Experts of a small language model: vocabulary 8192, a softmax router.
Below are experts of layer 6 (counted from 0) of a mixture-of-experts language model. Rows are named router (the router's row for the expert), gate (a neuron's input weights, with its number), up (a neuron's input weights, with its number) and show model dimensions 160-319. Each number is 128 + 24 x the weight over its row's rms, rounded and kept within 0 to 255. Numbers have three digits each.
After each expert's rows: a language model's description of what the expert responds to. This comes from a sample of Wikipedia text that the model never trained on.

# expert 28
router:153100178116127136128129114148119124108144159108095125101128147132168154112100078127090128106108180124140138157172179139123146159102149114155128147132123117096139110087138080118137113119113112120158147100124123164147132145119106146134138109141175130114158153173117123136113124129139141058100142118109101151126126093161145141086160145169161145118118134150130091119077120120116106169098094173123136119131106144120137134140125119123132109099141142136183112138143144091118133100146119
gate0:114124138107158116180137061114131103159155173153132124136157134111138089127124132130121123140096148111076132146115166121125143144145104124167135110128116113097139118138145188099094067141146101137142137121096128111153144099136119153103120131101109145156134112118088127107089149122137101160142169153172121146092083198154140113101130142117096160149084096146124146138133127115167142137146094127143097179100120184161173094106163090119117138097118114139135090162122140152168117133113126
up0:102113119149129134128129167143164120116119115094124124090121122138121116134144134108068110121102128136121152148130110121123110185143112121141147175067132107144125101100135117129108122109128136126099119200161137154133144151100147132164126119150100153143087068129111150097175125099088122106134095120139139149140138146142136068135159126100123106139153131125120070109132161153119146113129109195153152106142126130147146132099113138125137082120122122136117098127150107149098175147142128
Description: Determiners. Articles and possessive determiners before a noun phrase, mostly the after of, in, to; also a, an, his, its, this.

# expert 13
router:159110138115108118118172114145126145123169154108083098120113118131135155127137107108124144158150160124127118153135141160164122172124102134130117097189118093102156115103154097130142133148139092159138141101144131143145121137119101139168121079113151167093152129154129130086142145069152120093099155120124086143099147120142152151099146107169164140133148123138135114120101115150116108135147099139126162137121073162103165135131123079095128137103110120145171113138073153097111132073116151
gate0:110125101165140118135191135108113154166111125114147129124120168123101127098149122123136103147145135154165146131139140139149144176125141183139165184149123100138144141116154106096111114153142142127136158107093150152118124153135092130111149101135126143120115106116082140141137137128142104109112088165113112108083082149142145157083144181147109163159136116174099152126109137145113114141148139148143112094113104185121126097156095139103115137129118131115170092103117143144130107103144109
up0:158149108101079087090151097164134092141145178169110137111129096160133077144143153141107138127156109134154147132135107134125131097105128097123153135134100116163117135109143134104135047148100090118129114124128087132125173107123164128126145156140129128123109139098102112127128141130091120172119175194161136134123122162120126110114130158136122146113125120116113131108133099186114099063128192140140123126126127125160135144133121145149150146138072133087058107117136106108140109177166113
Description: Table pipes, articles. Pipes between header or name cells in tables (Votes | %, 2018 | 2019), plus prose function words like the, made, director.

# expert 35
router:142100167134134115137165147124159138099167160096106107116119114113167139113113103148101121105149151154175121145147160145139133153120101126144124093149081120090163087085181135115102093144145097108142128110143099127128145129093132164145121104113151140110151126187114162100130149104189097097077115130132081143084121128138151106085160120143129144131152149120118100116125118153137090141118087151117109145134062171123162108138122118109169125108137117119167135129129151088153153090140149
gate0:141101100114131085099158100145133117120148178133139119135160109115147109125092093136133145114162132107144141124154141145143132127085115138138169066171122108129157125099172134128133137079154139144153140119112125161103177114137144130125165136094135142129132148118082126129169151145139109113111126123118096111140134107094170102130184075144159115158174119153125120090127122144152110125081127129132123160114106144130155113146163134103139123072134147097129094137113165100161104118117099
up0:134127132148132141161107119181103158096135124179118144166104164065133132138113141153146149095122111125148133115117135148136142132108095126109145084130097148080108122096118126146106119145102173109116120140139146135076095122119139125108140157146172113116100140155140070154144124089137168132100055129139144101104122140091136110129147131096124128120107073127149111127125093109130120096092124091119159092106132148134085137119117114127150115112101145139178119079129095165076120128051116
Description: Reporting verbs and counts. Reporting verbs after a newspaper or person and small counting words, such as noted, said, reported, two, several, votes.

# expert 45
router:144091157120127112137164119127110129114117149125105108110120146131144158097123080099117153129125134157105137147170184108110160137084177153156103126146081103101158095129183116084116114140128125118164180102145103151133136158121116155127152144107148131084129155143110111112094149105142106110090139104086083135117150090169116172104151144159149137112132080138120104161120094142121109136093115121131144097112087114087112137122129107124147122088169155141152134112139140121099141073158148
gate0:130134127148108108128143127100143142172153137115138124171146091098126095107142137090117131133114115172182126117159123118121165095130146139169136136123098161086126163130122164133105110132144133174156100130079102138104116146150100160145160124123111098149135129095161177124133161143127121129143089111129115149091150145161125110098128097109170134104133144087112122102130128140151109088128183081137083158089117099147110104151124098137134133111153120060119144144178140090137142094114132
up0:143125133124134104110135172115117093128156157178127135086135125160109170162112109134141106142146135118119151136127163099128153179106135127105113103125186124120109131125125106083210117087140126159180116130159139125122148131127143105152118105157123109132145086152112100108094123135107132098146188136119137089144126146133124118116100172152100151149101126151135138149113149085126181123135088137128172141105134122145164146105173169132149187050100132163096133099158123146134133122127141
Description: Sentence-opening time words. First words of sentences or paragraphs, especially time and discourse adverbs such as Later, However, During, Since, In recent, in narrative and biographies.

# expert 3
router:147090169140141121111180141147118133135146145127093093109110153118170133119132099134089098132139142139116130149149152143152135159133122144150122117149097090094174115090166116108132115141138095126148146107152125123139164144091103143133135101113139149096155137151154136102132154100161096106111144104103092146087145127153138113089163101154133145145140106115148104146103130123139143148131110161136117132131059159121174123135100096112115108081109104134154145161099142111109147095156113
gate0:149137130164122127133124113100125122107168146147099122125154141115111133153081109172139120113133122139112136152155151109150095081100121118142094083114099119114109118102110156143105137181111159156152133107131145153135102136140134132105133106147133118158146147098147101132151136191156113097154164097100110156116145130201117135130140116088153150134166153122132136117135119098165149138161131108107109103100116156130135140146164130154116082156167127127147220124136116161168105158113102
up0:124120134171176124139139159101103125142097117113145141113133114140129115128120142126090140111101136102149121115118114113125124118091104188108158177103125101142137140119134140144116125175147136105143107139149147107144137105201071098079129089173100101121121088100147089207160108126115130124149131125148151142127092133146116113098155126107115139123102133126135147116127118103137152142114132101129129137094140092116123134127125124140077055164086133138140149126134115166149119142128112
Description: Mixed pieces and separators. Heading equals signs, table pipes between numbers, and mid-word pieces of foreign names like Ash'ar, Ahrar, Haniyeh, plus conjunctions like and, that, for.

# expert 4
router:158090163125132120172193157135147162104122149103097071128115136138135146113123094113074144129153159164106130156135143141109112153122142123192123121120125082109157110079159099105128135137142126122144166134169121130169161145093130148119093145121127149107123125185132137103100170126141094088113156112112113149124141106136169134124145115147155139142151129137105065112091103145134144141144074142121131144144082145148186095125099141098165111130109112120153113154133139112127123092133127
gate0:157141095134122165109141166149159206133147094125107163109163124119154103155130107130090109140141157118125118139126125112116099117117105156118174160149108112132138148166093117116095111145091098113142129108125114116141153143148092099138081087129128144150150139130147106139139146145161151118156133131135106142086099103108155123114122129132083131105086094090101103119084107073104068112157125114114107129137138141161135158155157103157150076119131139102094123111130153129113120095135124
up0:133126133134116124118130088125121089115149164099146108138109138136164157156146121087158154110134113126153169109130125094124136128147164109124142088132107123124141099120146128140133100082118120130135076098134120172110089137116150130149158147132123133135126150107132145134116125089106142144087122135129108166119137157153091119126162121121152123122148127157177148169147161162138149170110155176113133105092131141141154133110126101102101146117119095165153142144121097160129118131117118
Description: List conjunctions. Coordinating words joining list items or clauses, mostly and, also or, but, nor, including, especially, etc., usually after a comma.

# expert 33
router:156074131122132129134210098154127109126129163079095107117111159139153136114103105113097127111149143125136134150152143127135122125123117120134126115162072128073172132108154080093135121117127114144159137121142132115136129147116127122121122108119153134122132108160148118114114145103147114120096139118082096120112109096139145120108185123125164158134120122120135092137089085114125103155131071135140141122133077158115139113117113104096144152071121124129156137148118113091091134100117142
gate0:126122099164100094171165132136109130118107118121077144076094064135089142070079134105119114143128163123125136154119147124176132139115150149138105157133130152098131130124123124126142146164106094152132126085101174139122115163145146168152112136112111111139104150129133114159149129127132134104154092091179107126114117169141128139152144155125143151114149135133108125108109089130155128135162117116155132081136105135123170112079106114097166178103135119118144127130110127102139113100122146
up0:151124111069132150149126124133147119137165125130112105127144132085130142155153093130158135124131143141163115136150142155148141102181108156172156135135128101151113112130131154166100101120130121108150146161197075133123092120098151107133109117167116159132144105108091133122101200146144132136118124158164130154121129118142139144118154116131168110139091139169160136177126153094118145140140116166141116148095116096130127130137134126117092095137130120141133154140078131142164131135136100
Description: Name pieces after initials. Second letters or short pieces of names after a capital, such as Mc, Mac, Tjaronn, Llywelyn, Tlatilco, plus closing brackets in LaTeX formulas.

# expert 56
router:169106145120101112127185074130105127126136160123116084117138130128156170113117102154083142109102127121145128178156138100129138146123109101157125134130093116102179125099183121103138134129105080128142158080138142150129128165123096183116122113129150133095157132136107129155143136115115130103124120105142101179113126101136160124119129129164157128098152115137125112115094150161133091167115113172130173118160092124129152101124133103098112095141107131126147089163171169105112133095143120
gate0:137130111139133153147092159120131154134124145063177084154141160165108131089104112128088124113107103152137124111177145126153147118117119108137111088120119146117096103144161164099153163128073127138091135153139153119099137141149117163099141151164133154096131115144098132144136164167126121159167135093157117168134118155118119110111124148108123171117124095135080142092131145126150118125141165186149125154132137142157160079122145115148105111148117135139136141087145125149182129129142160
up0:105088132135133113103117142161122150173108142120159138107127127168157140144113128123126106076142130146142099084134133147131106135141162150110161086095149170135111094148116145130125083118161179130119098178132135095177143109111102135150141092172167134109101105149106160111078169141124105139136153138126145137120175155121091111145126157147102069173117115107179108108129156191127110101113116135099155132136126095128093132108097100130145117104119106174172110141122118118153150166130085
Description: Subject nouns of structure. Abstract or structural nouns and suffix pieces after "the" or "its", such as establishment, size, scope, enforcement, immunology.

# expert 43
router:184088140127110143133176113114101091131134161110121093129126182142139158088119091138095138104132115120119113172162117099147098106105157124144097140137099117111186120093152104088122091127136117136139134121137162147166125171104097141138118073154154145128141127158101133112131137119124130103108103106134102119126142102149132117112136117145140149130147129161152113130086106111138130164134117176104152101098082113127159110105127115110150139132111121150150148153163151115121140097152130
gate0:137092147093150108153127130122097149149134150138107145174134166147133113123147124137154099107110124111139116138098130101168107152111179104187122121161151074110124116129126112135138087127153135130161099097156108159117112162094150107109154101160156089125147100147154110139142098140114120118092138149100161126161173129118177141126132147109161153152126131104134113173084104135076078126124108141155121091161116146106132149123106132129140124070139133169139093153136135113136129104088126
up0:118112163105149100134151114131096126097135129140142118080108081111146170154102167161130117118134138139120146158100136116086130155094112160081136134137096143104139113148138137134128133135094109119106181115140147066138133150134127134144137164078150150112101132130119161105110131069122116146182153107101141147132156097110115093130136115186107121112135104114104134111153165151141185102135120086100093188149111113122148110115124101107107111119120105149152138156136122129104128145155146
Description: Mid-word syllables. Middle syllable pieces of words and foreign names, especially lor in bachelor, folklore, Klomklorm; also ar, ne, lem, hi.

# expert 7
router:146129161140144072152158150172121142143148142067139109114110131119151148125145116104111085138135132112121142139126125127135115157150162146138142087162076132107146115108171105105147138154110083122158132097142163136118157136120079148126130106099140144107150131165132133112129148083153128105125134101129093150095133126178136153128142107183136143107131133153135102109092129133144143143154104154141154108105084128083164108150100080126129137103127117154183132160088139118103117088146131
gate0:117110125098101102103115128132130134125168134148122121142132109129168128161083119135112107128079151116168158130147135093117121123108169102123148142163144134132149112124154185143111172141089151116135142133079085167117135131133174169088143085112129120122167183121106126180206135142161124128150143178144119156146121129157135103167117057100117089131105149147098177120078173137124109143143125127133098134156121145142129110148102091116105138136130106134157096094110111116177141126153106
up0:120141129148178118105138156159133119141137158107118134126110135115075114121159129122124164133167142098091130120114124125086105117125127105120137102144159121118134136147132102072167163092178110108158117158168094116144131073105116124136168085146109137123104081134135133105102149122096118109138120147086144140107103167107135163108159188136167122111168117127166131139154124142111114151126133162134118124128132089094123125126151176107152134157098134181130067116112092124117150097154123
Description: Table column separators. Pipe or semicolon separators right after a number in statistics tables, such as sports records, vote counts and climate data.

# expert 48
router:169096161138158099156168124141122152120138131113105072105110168114141150117111101097098143093128159128129130156153171143124161154119129127169127140151093120122196106097171110122123130105104107126128158125144143148126146172102138165142145122133173164111170160131102135134146168118135132106100126125162093149136149117159140145100149126144132123109132103125135113176117108140132132142101124163117174093111093155116162116127108148130157129121139164143131134175162133083130146107133114
gate0:137142084110106154137124116096129169109109102105145161134138111135160128155156106116158126113133145106151139125169132105161112116140135179125108125108096149131141137149095107112101143141151155132098132136152133184163119155100156168053140130101139125141123123078131115090109163126114134174136119134121106116150120094138153155128131171110147163131120104182143132141138110141128140161162140122137148119130143132116118117100100102114107156111148178095099143129145116114098177180141132
up0:129146136138111122152111099093108131109158140163125126134168138149117173161131142140158134148156097143148132103150115117110110096075128143119163174167139136133075107138096115105131122122134168100122090146152139174076168134157113155164065161117116178119109119109094145164124113124119123116135166120128115114097127121082110122106128109167126100065158189105104149088133139128089093133118120143141098076103123148130152131122143131109127133108162135155121159107119131165140133116145112
Description: Latinate word stems. Opening stems of longer Latinate words, often about art or science, such as exhib-, spec-, art, lect-, nomin-.

# expert 32
router:156086164152171129136172110140129138105123124120108110134151156136112155084136084118102104090103139154145148139136164145123143160131112104154133122143083096114169112087187106120138140102109093131103127134172100109144161154120113151113105148119161138117115139160087118120112182127140088103108140109149094181100117121139141125108164132129152130155148122141142126136104133143125158151123125123122136136144081156115160111147136126128155131106084142119161115125137113092117112088127106
gate0:108099101124141123102172185130139132120104128143144119069105110146134133153125124096159146140144137152102149135123117124173112145132133171117146096140146102127136104100164106182136123068101124099115129150105102144145118136166105138128114103122149140107089151147156114108163119129096128092145146114163153170150123100144145108104100126123174160129126137140114122147090130108143201078160097100120142164160116131129131116129134115104116136128131148170181135142121090147110143147149082
up0:115107083088117121137125178103152152086115097155136136114124135165109168155122138101149139127099152152094135132118122146150083097147135132158152141139132124132148104123164095179097092112124095106129127165087105106154158144141126124153122098129133147116085145127143130096140102159089107123121141151179156149149121108142130126091118158093153099135157145152150150105129148108087179081158062111139149151127153127124161134157138153159159125124095114141137150177135115098142143135113117
Description: Germanic word fragments. Word-internal pieces and stems in German or Scandinavian names and Latinate words, such as Ze|iss, amb|assador, amb|ition, conce|ss|ionaires.

# expert 24
router:145094168131132111128157106110086139128154130128114078137105133133146161113128106110118131134115185129131153161149155124128148140073129120154122151124108120144186101066162103118101115150131087164138163096150167143120151150123109172101147153124168141081141121138101132147141143099119105075104104108106100163133132129152132135124134105126161119146155116140127092154116095138153119143106114136141150158114093126141147096127152116114163097110120127138172120128121123117121124074122127
gate0:104129117156138113104123162104116124108115106087154151106133132136131140136115158138119138134131107090115130096118095146136121125083157180092123111124140155140146148126130132145122175110127157142098149108149186170106113164164116126117153122164119119134121152117126173144131139116100152114103129112115141115115108157088152169144131147121149110144122117121114159161127129156142072188111105142122103158114142113128092140108133114180172167104151172134132158147138122130116133163140116
up0:132126137152138149177133141131097135113151162117106123105154141156123152130122130136096066158095089125157137115140178133145110120099154117154124129145095119153109090130111139110137141136156100157078109148108145122116135156135161188073149153146140104112143151130117185101105118127118171179111147106111155143127105108153103144095109168119154136166107139134103127122115128122135077150114124150127120176130123108109168109082128150156139131164137140112107097143094118119180134151149093
Description: Title and name starts. First words of song, album, film and episode titles and of personal names in credits and tables, such as Fight, Star, Case.